Weights of a small mixture-of-experts language model, trained from scratch on English Wikipedia.
Experts: 16 experts in each of 4 layers, 192 SwiGLU neurons an expert, a softmax router.
Training: a variant of Muon for the experts, 6074 steps.
Below are experts of layer 5 (counted from 0) of a mixture-of-experts language model. Rows are named router (the router's row for the expert), gate (a neuron's input weights, with its number), up (a neuron's input weights, with its number), down (a neuron's output weights, with its number) and show model dimensions 240-319. Each number is 500 + 40 x the weight over its row's rms, rounded and kept within 0 to 999. Numbers have three digits each.
Before each expert's rows: "gets" lists some tokens that make up at least twice as much of what it gets as of all text; "raises" lists some tokens whose logits its average output raises strongly, later layers aside. This comes from a sample of Wikipedia text that the model never trained on. Tokens count by the router's weight.

# expert 11
gets: " ", " (", "19", "20", "–", " \""
raises: "20", "19", "13", "18", "15", "14"
router:461494515562536509475545540541466423418448495427524514467446540479524534545523486579535467477560493528563552490509474513488508550506521504573559462498547496442401545520428585460484506442493453534505483531517510493451497466448443520498459518
gate16:548493458454544491432557520470531554458499520486544492535487425455427480486549500480517516591520495467494550493551506423501470403545565508432470530503574468446453500507530541513570486530484443478494522477463471534555516435421512493524456542
up16:479506444464509477565534485506561489532485498492453507521472524465502490482494503497522444494497527498523446527497571516467505502470522548571398547526513363543537502477529533479444533520613503451512426549517504454491490431465507466485576519
down16:525434506555510525523451507503531486511489507480479492451490538488466519527484496519521585509487535533539574482511487559467479491486564501515537495480475440531483467470515508486481490436422548499447400457366471546522476497541447467526565601
gate17:462426515520506492568458544535526413431567480493550419518501479502452462487543498524456554537474561519500548513537589494586462463543474430534475446482500489506548516435510459487556528496479469519557546514475512425476454502487494476434551523
up17:497521462564554495460470431557504553487497519457492528572540578523528556474485525500513467517468453504447526406552446475465466509498521498434477495536514496478442477473466465527447455521482498562478522513498466567600474502496508486550508451
down17:517508592483572563540493490460578497452498513510480484496450495509490523497461508544454441572482471462484521434508543512503515473510463460468499515521431530446491490513470491502509515546528502499475475441483490491471526540505478509496451570
gate18:506524500480448499495514486526542552541489528530498438567513427556491554545452595473453530529554457552433440567544472612503508499497521494475485489495517505545448444502446483565437493451483502541512454486477472448548474476419568496574453506
up18:487547460500460443572547483577564466504414541478458463538521572478529509501510522482522459459449568504500471532481538506489501502467564543492513470517587550461472518528497516479519538537556501475576415476490458472515477504505462472461466510
down18:468437470520584520456581454495502553554534512517531501483543596496499488456489475437541393482528522525478506523448502538504511472529504490516445496414490536476537525451443472481521516450461519452513419452450487515427486504469457447514482463
gate19:504485475506487556528505530602546542547443548516455590538496474430522546559439530484535496530566484457539485566603480474538445505495548515510551578518518459477498520558517470447549497529510513479487477525432577475550551441438477570521512451
up19:496459542466535529486445502584497405527485492536405575504449584479420466462494508519587440484447546497477469487508535512533431456477519434473539546521513545463452429461427500486472484505441520456480475516541488416466538529561491538486433545
down19:482527544511488477556428533492522509498523477533480537477478452518481538491509486456457466418603391536515561441496436535466495533458453539544522558590550474550489582533488490425422522500623495522562519524501491525533500495510476439496486453
gate20:570538464558500502531508460509434507531552573504420552437504475499540460439541446532509508535521497390486459419498527660538520498572552557474499514428480507527514464510460521494487525514492540491507555453500498461524537474477454446480511433
up20:550494531405499469473515518546530453476497532477480523504552495495540430491491553583498465500577450455541486564493476434543439523462481500493491469455461535522516483476477537473528526496487487545541444448429526481460478494566473501463448483
down20:529403489431469516485472493445574527464511515526477401511493499478456547438496476438519530515525477496488487498533490538436506479482493515527514520490458433484494536434470510474457529446480429514491536462493531452468519538452475548553576518
gate21:481463575481500518467475480472543430527424424479499527511511453490500395553412428471473502520447502490450506439465481499463489479461481606541538511533546568436501492499614530476473504463542451541477544570547489503495489507517546495529539503
up21:495483531479555477533519546463466434500517563502414524457582533446517477501463509512496489555531471506516487520551518457431438475485581537493492455451526469492511455496544521409502479509539415487442505505541483504503397527469442521478527517
down21:506515529549459503479534491565445493528541490452553485501455486534553479470431542535543484501549524532507469509545553469534533466446480586527528511559436522451510550468496486442549501498529554524492434387557527524487488487498551401481453470
gate22:496493475403536465470530574535515422454552498460521486535475477552520451522503503518550430544476419428459528492493471425510506491538517505493413497474465544503567550422536488599503490541580498462450462530476474476510558510477417471461514525
up22:466573407462577456511558539472435550533509510516571504524565508507454476504430486505536448435537480526478510524464502510505456481547483493538529506477560526504520480464508469493560532455544464490480468543513488474577475584476473513562502572
down22:470484509466486489498460528527524529496440536463559500498470534485496449430524552468490505501493481531533594529533532516494466461502606533487478509454474565474535527433469512483485525536429565468432512508473478483436518538488468523480515471
gate23:502398460537476468434515467434472518542482482588495519424484503514503520536464471444437532524554547493504541483456497498509556442491480515520478498518519473461573489582543488510527505564434502475463563593560497423511510448482521438500523550
up23:563564422514517479453493545494434540501497475445536495496505491527519540549445459440493551480491529456468438495444437452515540569524478562440546567396450461598451532516546499485479439510529446542562441461471553552512455466466495493495491471
down23:400510462547476499527627503475510539491504529510445471495443514516496446514529503566494545402525483455518462404443489509491571513572537549485525553491442507409417517537537517509510466472499532506522456523472528526508476474517481503489478473
gate24:507470514498533587557474495540539593538503521599528506500497507587492435524484588515547535477438514487428501453577575485515480459434489517470497519472550481527556556501506530534401596532544538578498566530509568536532415441535497541559446471
up24:507543556464527488545459561494430503436556486502452512538475517507555578524505425515493510588479588419491452492460514523474550480508526532528448523495536488505506565494544492481549465505533526484480511493505482459526560445503528481508529548
down24:476545486494489519538489492516472412492535516516515458467531537460468567508476579467548388481507545540513522535438579500503491596467424536515512470547480545560414546473503528482527489471555457533427470506542522568448568456516542474530570471
gate25:491559459476565539539504504494545538490515520486498445500489553452541469462529470544572460466481483484587483472494519431498415522472423511477516479527429482473515454474467539486533580532535532485468549491440559582499479412467554491431486439
up25:414456510567561490516585402541532506545500560461455466486524434552499486543566544538472441451494551492616487525479448505494467497520513516481456512480514549491438399480496465480564504499578481539514505589479490514496492534457528548450535480
down25:501464428464483500490557510475509464469432467455522489474464565490455558492525492464548502504563488520476537466522482430470505490520576483527505538494545542533507494496482489509539507480553505508459464581584498435455523419539518406439456460
gate26:496511542493515580481520486473490501530524476541460457520451467559475512466475518430441527476559486471482534484573586510394572461530549538471504520476536539562558493482504508460580523428473506569455518504469518486483499412482471514501488502
up26:494492491462521567469510433484548443530470532500505516487505530483446499469585470541485460481451482530471465397425477507472479540541518499538581499408536471506541457508495505539482509533471475523481491520477484506523513484450536520549511567
down26:504531485492475502470519519488412447469426554509467466566469532600492499502466500484497512519550447517561430460490525468427550533519463492543493440502520493465544485409405450517499525518452463527454531427477488492481395459543503525491566478
gate27:483426486463444528490406623522519523459500586505468485533539540568567492459380450477461511499470565544508562526528481506527533438484534495561512508501526511541498507550536481464513481494496514484482485466458494514409491471490529387439524518
up27:519493517522492548480500431512502518497431530453465489508503488474429501547455455474576554458470465455507540530556460466541478506499558488489469469473432430500521556505471519500548542497471508392518489486434450518522489528481506448507483544
down27:482450565524496441462536524496605523573440468513527502486537409481452503527475496505542521496525474489515556544534499483523574381447481518449493541552513468461504480452543512492456531499498502484522504520555467504438521607527472493524536473
gate28:580497508490463491606467503406490503530514510412523473530473477474529471557494476439432509508558500450476459532487531496559559512485519571532457521541521443469578520452510511436497486488466527461516511515474454473475479422485519436521515569
up28:504523535499524582479469540524464496466516455449517582447468563471562472479509486553463570475489539575503543537522464561503507533508573541505514501461456517469543502403459564502415439532501546549491574529500462429534477527443551459447493483
down28:431497500467469570506497560513543528549498475588428507468462482467394505467566486428453470553474453476518468413488510512507498452529438530470580496510521494451534504525517451513551580500520451526501439511452441491496519503515520452542531461

# expert 14
gets: " ", "1", "0", "2", "3", "4"
raises: "7", "9", "6", "5", "4", "1"
router:471524547536530455494553469482459466422516435453473495451432482460536499501500514507517465533493515554490565464498487490495421511520482526524572488473558505481476469524485562532506534523496463476484504547528530467567550492429511500455507542
gate16:509472461442509488467472516519470552570511507512530491537413505529490479595556504457530467429562447465491469506485500571500598497465454515475535473531531538474551515456559516516484520472499489525493500441539537466482559435536483537651455569
up16:467510520462416465453495484492508465536504431475522500469522470570505516463522494494538426520552478463590468498488536581496435537525420510466417511510511434453490593463453485487538510497469504552503553463549446485544481513525455485522486515
down16:533551466481545484525525463550529533470519572470490530478511576457538478419527503530497515498416492548522458561388486504439522505450540501531472462539539499531498474471463499542519486502542500527418502454459538566478528490486516471472490580
gate17:470432535457494527543506460430527538510522437481555489533487468509546476498462459450511508584523599466528563474541464450495522506481489519530510498506474459503478512539479478542476518499482433476462454463503477481507450336483508506494494498
up17:496465446439421531540490506489513530498490491521454509471458522457497504474498492475532501503433530482540539487508508500474495489506449485540632532484552514502530506466491529498498497540481448471561493517494464525456476431517462525474462550
down17:430514521538484508485457515495492519496509536483568461427463495508505508505480470519444469428471505404545552604513529511532513483526495584554450475512491478500431519492508570484514461497543482489520569526487483518570371332477536520527541464
gate18:487559508469523524517443441471516471565531454585482526432537487489547549512503466412510514494522578481521511445494480566485489475450518421522552568526453513503486503484575471462519467516479503492535569497500505539521462463499502483512452555
up18:464487478426521531468575557440535503478483545488469490498506459529566488483553499591532517521509487545487555524546499499549453521510422481534480519531459417441503451493516513518466500412453504489475573392492477575457480430493525570537509541
down18:498384465523479465493569435507479491476520532453489435498514531483497487535456481490546460495506521480468530462482504469477468636477448554461445448493470518521504502528488552504418490461517486474548464556482496380423517557518491499469501484
gate19:532462515459480579535508473521448495507520495486464466505448500532424444500548470517532492484492531486476418517538569459532509455580546556522559526503541510477537485478479472537491472596475433527560482479476484439512490490514527526484514489
up19:476445499447593515531526533539503489461545432503514514465466460455503507536511491542449487426523515523518459508474540470494514500443468461482501424491612520500456563496540431502578507530490475522457503490486443558462450440524439460557528460
down19:488463459520556513449552411508535436536478535558496444514538492466458503452500452445485494567494526505501479468502431513497510530563499518518468484432511559457434479564504499454548527504549508495470509571539539561543542587500453596476514526
gate20:461574540559517547521490464401517477459471523496572491556516574507532531476590505432537520511538488490475480456573517489454426453450618480434538466558484519493467535504540531469505495401539498532521508568477487547481482485551499543514461511
up20:485507562476499520511530421507547439480465522542459574469515455511517519492538510404477537471451491519442580507519501521475511462454529497505559460540499531521532467468515447506426468467509485563482479474477521507474487446541457466513409516
down20:532481513548537550560504431560478475497486551541496488472494447472504418467515411470529543489492455526480571504521528509567502470473512533450486485513574521466487527536445478502481530585555503475494456516435495445496415554562435482453438453
gate21:456446555517564568558521563504460500544534475488537498528519530489511514438439509477483548518497569481549504534553538533564474468530478482483530447496507526479439571458525442408555512478564502512475495510598518470556511332506516431523489503
up21:489496504457499537549524517492479481569500525505531516511478488509499473537530492526588501518534545458556477446497413436532484434495501441470490497448569490459410563531555487451495488468443490522506496476471558434513548519569557508505489500
down21:503462471566483537478581481518545455520550467508536461432488551590514535498490469462459503538524476503488516574529492509484465587405573450473488507484448467495408544486434544512466517505563446459481502510466519528530509395494473429432451491
gate22:510500573451521454563555510508522497475479516510511518586448391486555454454431453475546544508553477475505508512494508504505531456523484524416434523441532418496537481433535586464531379542475418448550515458517432529478496436488496446554525480
up22:520457460479497551539454529547496417517498520518613524462467495507563481492541494500500459535561528550508498507491448405437503430509515513534578449523478514478516410536478554527487484505445526540506498486483560507525524550465510531471565512
down22:469584517519491460547505440507510458522480456505523539563428524450418527546454567503555530444494507455451445593556413597545587471522387493568454477517484505489562565461544506557461460547504473471578496482461482467409551456481476514487551515
gate23:472477529510518519580557515488523425463512549468452478529460512500459509530540557486552439499498522480494477405505558488475538509475463508510484485523573425480390535572438510502581476520500512449497512421448502464508560462446484504476439455
up23:489538473453451539436514464460484535461486428505523543506509530517491543488480504516479436538488532443484517526501479413509503392498515501447483485535488454498518457521502511468437500535476527470512439508604504518522524511498465451431470481
down23:496508528473497556421410513525449544506492521578527504581485526479541512549563479508543496476458435476460489500568474534476492546484631576487484425529454530495516527482508576482556469608495525472469494492513504518427453532477459450554534545
gate24:453470452538545510520553488538521564533523526497411533524525497440507490536492404554491551515620488528515491534500494507534463503514547546427455479502460434468564475520552528526488461483476423478497570501454508523589462492438484463513485473
up24:478492532569589471509470487522490420539470471490401554439483525463488505536481549572497456511542491539514555470578516576506479514514496564504513479504536450523546459514508503410516552467481517470492552476545468514483530545498454546501495543
down24:487468528525450411461506506510434546447523451503496457451477494505507474524486523487565489501484555546505538399548463476454526465517478463580479494499495458514480515513519537536523490500475466437519508506449541478548504435446569564489493469
gate25:489493467474516551509485480507468533567517498462580476519484470443556526558389536457515533504503486539506419467476464478414502395463509537529443476507526504534502516445451548491530548530476512500535476457464464486517533427522509489542514478
up25:499462497489501492449507488549528517475566470484453480486556502492437511515468490359457531478466475589520546554380485572541524486591536485488487496515525502503490476511539523439431507500477587458494498528543544553566459398520540450477533535
down25:491547555494437498549528473530384509469504431505467556549435540473394512580513493513519466477471487471561509484543562515507518552495551487564514460452529497472524469484466450536571451539455455502552565533524445485428494504480491523470526494
gate26:429460503489453490530522504568548532495495555406515416493470463437578514458510489424609491478525482394601598530514450556505506484493544515453489456496528537478439537523476468513538493523507507534511510520485486387514471526487487528477527503
up26:555592439413440548488519486567481450423496507589509496526465529507561452536474532442534484539441550527442504513540506540557522465437446414529558447546470497500488484484504494458435501420423474527507532493485493549465505428521473486522469497
down26:457478491460518572442505574521498531512529500505531477494513457579494541478432526492508465478495497522436499476460412541454490530524452559553482484520479446456481482494492566517543538483551498482462543520541452536518453538664418523464490484
gate27:490511464566552508525627524550489499572566523469385571483540479505515509512497442485482566530591526487563527487500540583459508517555489558499481471479489509458547494489424537507565532483513576389512612509513514488504475476524427464512522531
up27:521472440540515547526582537560535495525522456516453573567475523452529455514520463521434532526540539488520540571558494504489482479432533431517502496476544521484540492509487493457511524447531505440533580473559498492541476528495484563486488499
down27:509430560450529499462523417436437479528497527461477496516460499516583537520486456485462539519499509462450549535504493468503427499481481533486534554522522506502487538499508480414472457517484446463448428486471531499482527482504504508539466451
gate28:472527498513478454440526488547480517483573470519489582604517523533478494570431458516471511516478508502520447564443542476550473452478521439493514539458400434493465553523501581511505494614481464533531438552439509533534484486526516559496523466
up28:460495468611516472520498496536531527479497483526496446505478487513513565456450467513515488528517539445547459540513482563465467449578567480464457444539448547531439534479454431501431544510470417436493539510492470487549473426449551568523478476
down28:492543526496425434587538499473554582487474508506468499481501466479502472529457477479469496506430521514503487466500475469548454440546508494471555475558526403430483501577442428452495503478428476461494513514526523509502513440510518502461563478

# expert 5
gets: "\n", " |\n", ".\n\n", "\n\n", "==", ")\n"
raises: "-", "The", "In", "|", "S", "==="
router:514553511508509509483456579546482432477492518454550543476444477449524464539517540571511576556582439544487513521510448572461497499523513505482511540505548479491509471463492535452502416519506499512493494473466485457460451491564562567528471510
gate0:579475561526509542452574496446576490524503497509432446516521460429503480464522492558416492469494546536577522502498536462428520476560534486478504467441449459527487583531551546543521499537489610487492486509488495387501564483534475520611543502
up0:519489495522548490563550483445545424544532507500448561454484512454438485526499560505475475558506534478479453526504560530511542565446512437465441524524527492565487504493519516472494600444446435453476510500493531514521464475553550492537529470
down0:541549522536477515454520470471475525488447451452453535499587549513438553522504589503509525499535522537482504534479545514595485534503483521504523434480513493436568465561489589463511558494481583487461484509505537485543502502484477508493534466
gate1:471508474500512520475487465496490492477383525491509516544524533536464479441564489440548570512466535486431506473451500525390409501526427505495519475505528508489488484430518459425591495534443401512496505445498588558484483475496441427536523475
up1:438454547440469461484503564488486478537408491510493458511473463503479470495542446615505560549538555504510515489540452515539491580465436447499497526479507563498468566502491432541463460556533490453499507451538498489539492466549524472522529572
down1:518502511452503384503538476514451462521485426521538485488506507507517488533403427542539505475502470456511530456550456460504518512463496501524489431533512441495505543524499460463466508489413537487485504522475494531531555508473508464541494469
gate2:513490514528503447501446580506519507561475500446522547477458481494484481445497472536552605573445463410479522495492479563506468533492502456482566452533468510472452458560514496476499524480583451454467554497553475493521525525533407575492454525
up2:443524496528494471518462533574548497494465480601514468482474516491536474461499511518477551562515527447425498536497507583504506502446411473504456470481532474535561517474548477546478542528473491594474492479571457446507485529542460507517490580
down2:491488429507499475521506527478473548505447505539466544511473487521513408549476507569499476561472533519476463447573429530424521518453509512489435566457467418501458488551508482505518553448500480482543514545580533565508578526515488482574473572
gate3:479527451505438513463510469462463454503485517438543500539493494492519452525531473483487406538508526530492456519556544525560420487517554463518465513489498515504514542500510418523415414563503480436571550516516454497427482518536506450540418541
up3:516511564514516490500593456556536517532397527501470545439472449433467482513481468470525554397518527434464460540531520442462474550471439523467471508524608486471530506517464538526489462419579493429521486575507517456553491509520528510506457496
down3:454496486434535516468493510516424465563570506599501515496508415508516513497570432520484449508528554518482485432529466487490489541568452524495487485439426511583550535495473474536426551509454495526454510525512532464494516548555464546529550465
gate4:509558520466510524488440532424487396502422517513527447522548514551541464482524502481500561499526472539526490525518525414536466525498542489524471462521483490438469466511528438572436460543493470523485457524544510458505511526485488545544483478
up4:484517522561492538521576545534504540513481474470520480541557524528509500492492521527569499510479423537443510551455482520510454481435425534473457430497588550521553544536490431489456464507521488502511462487493514519523468483459538476533549550
down4:455540502500486516433413558532532491368489512519488420456478535555439589513529478412611474487546543460445515505491502470501545412490531483474482518504563526567493458517486528483406478449517443506482543486450463515512483571424517458523509537
gate5:482492483513447530536573461390569537521462553496533421584497457525508531459547534497420514458474536501404412473515495470495512521536593577543509522506543495509483545559476506527423481468495461482574490518493456432450494482494566425563500481
up5:479550466547457523533487456454483465519463512509459485518547436567381451498474505506479541478491519476411456468517451483538506407530516464525513577484540499471583509437567514515523509496521473563477458558478500458562538536501581497477484493
down5:560462541485524413465470541539448510396491505484567417507475481467551457533524535521474455445597602489494471445454522532482502573491449516512482526440489559502533487509492484570483542412455510462488505610542504473465512504479398488532483443
gate6:485447524510527502518461549539515510505523534493521512499423590472503484387582505500489446508505466518479476613535515473500496552525454571492510509497567442487495433522459414464504425545485513432469571540574537501558509518540472502537477473
up6:522481430482575504590538506389510537493518464472426466467500500479544475482432552493425440468515457501476480459543492473483457492382547454465533509519477448585533546525507515535481548564484467480496393425469499500519405468490491503469530501
down6:549461532484469508442456491538478517452435495474454520551529452527541500446485525495520458541460547435479486568444437459488597525537485544405607519519463535549437525477474555574552466460462443561507495467501506505485476492497509443475540485
gate7:485490520514442530438436508400534509471519482523447551487476549488555473400500451505438432530433501426556502547498516549535484492506457479524519483558453488504546567547485438493566494500458482538496509440477499519475516416493552443480479507
up7:511525514471457508505489616488523465490510546540465464497469462484547443416487520533517506512554510488496518527502475532478510533555425506481541502508488500453422545540500503512511530496484498435377523502440518512513505504487452480466475539
down7:534474499545580510495493486469499531474489546500495496465462493575490511510432566504452540505527552531431410505451430514490484494544416495495511545540514528445603540557567509526591491414566516482566520492523452547513518451456442522522513545
gate8:462469556535459484519467604462548505473551476493515529462477543495547543529510498477484516445512549530484444587568541505491517548530531510445552497524463524551550566539449477428446528474548469482501533455520459506536584506464486457534566441
up8:462473446485484528512507553504496579438516504584419518462436509481444462492470553505490472508514483447492507603497473476490507526451561510440489467512489503568510483532488486430453508485489552480466499496543468509542563571449553512486556564
down8:514555506439473454417509465540463501499517480499500469566497494470492551521516535493550524491491482536454497529454469464497486496538444508465468443467527498461532511453411479483515446532493523525490573511465498522474474547511490522452538545
gate9:519462436537523470444422490530453509582484552467479443578532445461528536521521467527544530560559551543495453486518496541472471489453493572459441525498485465499486509535516515445464478449471561463575500579524472514484477450518506496535498537
up9:530522559537454504453467525496489511449491532429510547486483458541461528496524462466519540505532547516476494520533534549464524495449519509457546525491451503446482489459490495487476479534438585546453509557455513461486533504438468507504495452
down9:473525530448508539523535442485533512492447499498560523555459521486476508416538545505464520464539448426416557530491443497480405532531510525544525522525515525547484488464485453509507469522538555507519446468511489449580470405454477544491509519
gate10:533558431481502415512551489480450461512416529494501572542564538564539543518464450504531445520441488527536447520502532502549413479530493470533532490492423469452550485473513492567514503542544507547545548549479478518610555523499570481538513486
up10:445481495559480501479452515457515522467448430538534507482503498488601464477478540484518547512532479482463511557447502464520564532605486498473469442493445489464549467471468516546514560516516479453503463507552495500409594610462549464451469440
down10:482479474459490526467549574463548493478484532459534468498471532494526557458570565453518531439477485515514488544475501516376504471502565504503518497591403580568435500504512530420563506409512553530500522487448490531490511373446561526544494418
gate11:496488464500467501501444509470521525409470528566475537522522510505505475471521492521498532520521543486506462467484477422525507439495472493543460516456497534520508522516624508417476428508520493483495440517470478490538513547468452500486459447
up11:493557476505520480554482471525465508499488562521509531552538497507583512545469506478473455515489543416480529471419470496447430447522453535508554524556511479454475448524430513468491472602547477479433561492550512485485424524488506493489532493
down11:563513478554515493602482571575569541516583546529540540526495476461508509439569614564487417452515524499564531486470577503466480446425470515469531530524532487485532520500481443481592461448460489531505561511478506532475502485466532477481520543
gate12:485491469517456496533472483522470453491451489483470457568485484533530539435463520491459555462500492529441481501470423449562488492524493436544507532422415493444515549491548482564497559424536506467515505521471503492446484446501510515445446572
up12:462453495414484410507539472502463533522520499403523558535465529490473543470521524482601540536464502507459507470464488563495475507499491514505540494491480479514452485443503512519481436544494542420396547530495453492523497465540451489476478474
down12:529501524448553467518524490561433526527461540517461546483536527502491565502447441406513520522479465544483574465489436504454542497518484477553522457504558542444542530488483542531453560524547477494468511512531445447508520542523540543506454455

# expert 9
gets: ".", ",", ":", " of", "%", " /"
raises: ":", " ", " the", "(s", " :"
router:522498485501526477459476471466525548471566462499529507492587398518485493568504456466504557531474459497556483456469404531421548477448519527542518546465476561476534402526552423448497549539493451517519524505450544441553505530432517461536517486
gate5:449468501503533465535451504466535533448490522521442516497486553495494505503512497481428529585557455424469529445476491444485547455518495467518413459516472476481442526518556543564426543606515486507529484562644558437535512501444439520575446561
up5:533526462538508499457580467488536475479546571528489460557520547511510528484495486535539565491539519562526522556527553484535462537516514464499516461550502490470510569509505449456482515523461503492546483505563499479511399523439523456465566483
down5:508510521532422431437492493521508502476454488499583493541448467517497544445471558493502422459508502526438524560481514523531523472545543481578506504429543521499621423504458524475470573492482469570451537487492514452434485598495538468445527550
gate6:556485476494448490502478488448537547547535492553487500460470443570482384468516473478488551462508487452474491444494565555529490417474471486436522519493474538486445530524507565554568594435426563570567557453462504513495486526469536557495441480
up6:539438450432509503601499482566482491559511446507489458451521484506459493441399481488410492538482553450489460501511534482470544515516464510555506493545526541543488482542483540511490509521545508520544491510583558501543482509481491433458462510
down6:524436567530473525512459416493470569536511526527461477544475481446486515552564579504474515461504474492545556531535468491494504525522557485464469517475438534473505465545509513527552547442535507491488500481457547542514489437482512501515499458
gate7:462500508552497467487480473485530488375455420490534557571490482471453499499430444529537547544467523451523544460563491459497589474521518479488543543558455482536453459461538555509491488463487491566516521553400522412577464495554477525489511482
up7:551489532515510547499537611441528482494489492504502480513522524516584479503533445468446545506492497450442444521479392510470534511470539562534484502509491536533530497554476497478556436487489565467474549507457506481501462528510510447509514524
down7:512485513509551510424513546502488519494454584492454515531521457489540530508508464489511489478486560487487495584506530548566551477526545450511469595508511512447569555484493534525521443470514470452500452498514522451504496523492509508539531539
gate8:503460568481500506460539563513477461516498462509553471528511491573538468480505524521599473517452446510509539458556548490484526515475487479525490516511427461550563477521476542504491482555524442525435513495537520519565485527495503452527518496
up8:576507521513430524528472512543459539502532471403477474466516516452576566531447483464504500450543485492546471613560513433460518567468575464497460554547493559451607477523498489492530465487517421537600531546433474517518497602589507521524506452
down8:397534453535541531487481490519433494539551566455505434487476582552537465503477438512484464520475546587439490486536526510485513531495400484491526530490511498495486500428482465522455595547472572508477466509542492541488449341474505459466567510
gate9:502494546480508538446521594511519490507508512521562532571482454501474576530511556489518555521487595509473523562512573488571514431485485556469539503477503422536587509441559517463542522506448511554502532494455512449493455494445540463502567453
up9:563477482525513507532475464557538440440487518482537484492495473462572500536492521495483486508492424508562461476597502489475616479474498586412442531427476521542506487525512492484480560513504431540515559459509552504475529524500461442438484465
down9:527430478517424480589543560556493454483565521502509469475519530534532529537574516478522544455475479511492505483457488483445499513516562513515438513523483500450413484434439454425519467454479510447484538512497495473470521644546504592463452462
gate10:452477438483492451548491477508533479524444507445538537513432502438475437500476590481464560484524523546526452451518511424518512593549445502534509485517496484531499460558484574504492465530485522480490581520460551491489521525532553492433502472
up10:561500483499520561544503488476522602478557411527440472446455422570492499475472520531542476524484539490484615417557457512501482435453537519438486516481519512514481483509509459506475558508514495564552543527550452498475440562537436499537438520
down10:503491503569543450551480517487552467539448544514539607478548457548504444479482545563586462505499511487478536523494582491547493439481515463473509540506525555568508517461577491515481481517499457498525521558464555489525458489496554455494517527
gate11:478508543459510451516489459412566588519430460469458580518521443541465515476504461426527486515508496568467511455474520485477494526528471524431550473498586447550470479525494519604509530531466481565527418491493552404504499523499453542485504532
up11:486515512539527570535552495495563543561518452514553533451495550506450499527484496473507519452515559458512409475497518395552519477421534490515455515477554478526577525515528484517545556512499527525455478489496458535585539595464485437529459485
down11:533477503487589585514487496461532511538472471420456405457467549595447543517573486409532496495543540492517478518464471482491535469524529507496443463549470500502471535581598443567508507528477549549429474458397506528458523521546492605530577560
gate12:516485435540438557549479517525530513486498514559574543473562486487536507549480476536577511456437495487432542529470546525512492440425453516475467514501502516564457550502461392407519542480489515496535536578517458510528467573576434456474454522
up12:578468380449428487527529555548523543460489406483479515517486566472495563550504498489573478513509426436472436503467515593553486471491562454425543558475472536470558492499504474517409505524569501516534496449476392454481430475544478492487512500
down12:555463442542566537498372531511476466521492398567523451424504499486508545506479488568555527478543521526515521491480488521517480441488505472523457462479526515516529453517510492532477443478586521513540485494493414522507481568502486494491433467
gate13:488489530497536488544445500517480436536484511426450491508464498485464492536571493538480491446485521479485473496540473546513519554522436476474476595522468485483423463471528535520488518570375497476448559402502527517506479519458447538521470510
up13:462530518494464559549443537468515405574509557475481455466470449529435512524495482462536519543586458423460472462543514497499523476517532442479507464563464481470508603471527508530506471476559528544583434449521446531453464537521517474481500509
down13:551552411397498505488544494553483481467549521492520539491525511415457505518513504537532470519498527480518483463513469513499524499478477468527529556414457433475501418496499555427497476426512529493530431549547423477590552416473486537526402514
gate14:530486487522458471508459563501586488501513525532488601446431487482481512492466537548535548468487509507425470462500548460466533432496517511512544440508556494485479512528488600543533503476514472501488495514321499499468539521507544560473513457
up14:455497492450450544494462561454426472460582458466513427481513526462491499553532605428513478480496582526481499502493505484547524475578547539460515520542538522490498431523473548559459452500451531573477498522484517566534486410458473487471507512
down14:543422517512457585415515486458445545513530588493585533490477473540586495503486475429434478486444468504487590530529523561474479550559469499499429550526389465480489500472589444473473486479531478450545517475498442473475501492464569528557432498
gate15:406467457455426498492513526509504438413463471478422474512543471545531374495564556482479472420460524463534462593542544462422511506452461476466538503570524416423513485471452512481519507475544498551522493473541465503515455502527557483452551450
up15:512434505424504535442521474538529524430409490516507470560390497474536543454535522481493489467517554569474487487534563432421540456496470509517496453455480428505574417501518474508508414507485549487504534500478562464480546462488459461532472485
down15:476472473515463546526524411467511545520492526553488544525446520505431557486533523464494472526454555477447409511498515546464514532505471568469460505472485496442463465494499454524538520438512447519471563513561572522508486548497508465458484431
gate16:479447479459505550486486459457468469484559498479461522382526482556510498515509480578496467500462496473543490577503529544429557511435506499453477527540537555518410473489557561470520553496439445486507458473522449487537478545452462493430470531
up16:476499528501545518525526506506495490422495490513473485412519456495482505497547480497474491562368514546478479457466463492475477488563501557522511543474529470469497461500466498481482463445529488468493536551451509498503464518494468508430530545
down16:472573537468504496527488529547509518466525496510456523497572523549457471546509481538490477461531512461471547472493495481528560510627506431537543531444498591592465499498517436533550540524544480528545449473525503590516477459480513526511471441
gate17:499455489504446555552508530475538546570533497587473489455543463493517481523547491536484506523493526513451525505445487500496431411509472491447575427505544502504511498439442517465429437450521509533580447500497477509404502503473475499551487454
up17:502582528495644468455438465447548554518491467491490512535472594449434541502489499495491541510443486537514503511494504504554499521548517484511591524488466454472462578525498473528547482576569520510420506549508517457468521441479498492503431461
down17:581563429508531526489483411494492523528581456569490565537479527451497505409430549457488453546514529462447540524502547572482565476426534507434565439515504481483517555509471473487526553555474474485475496521458513481567550368478498463496510474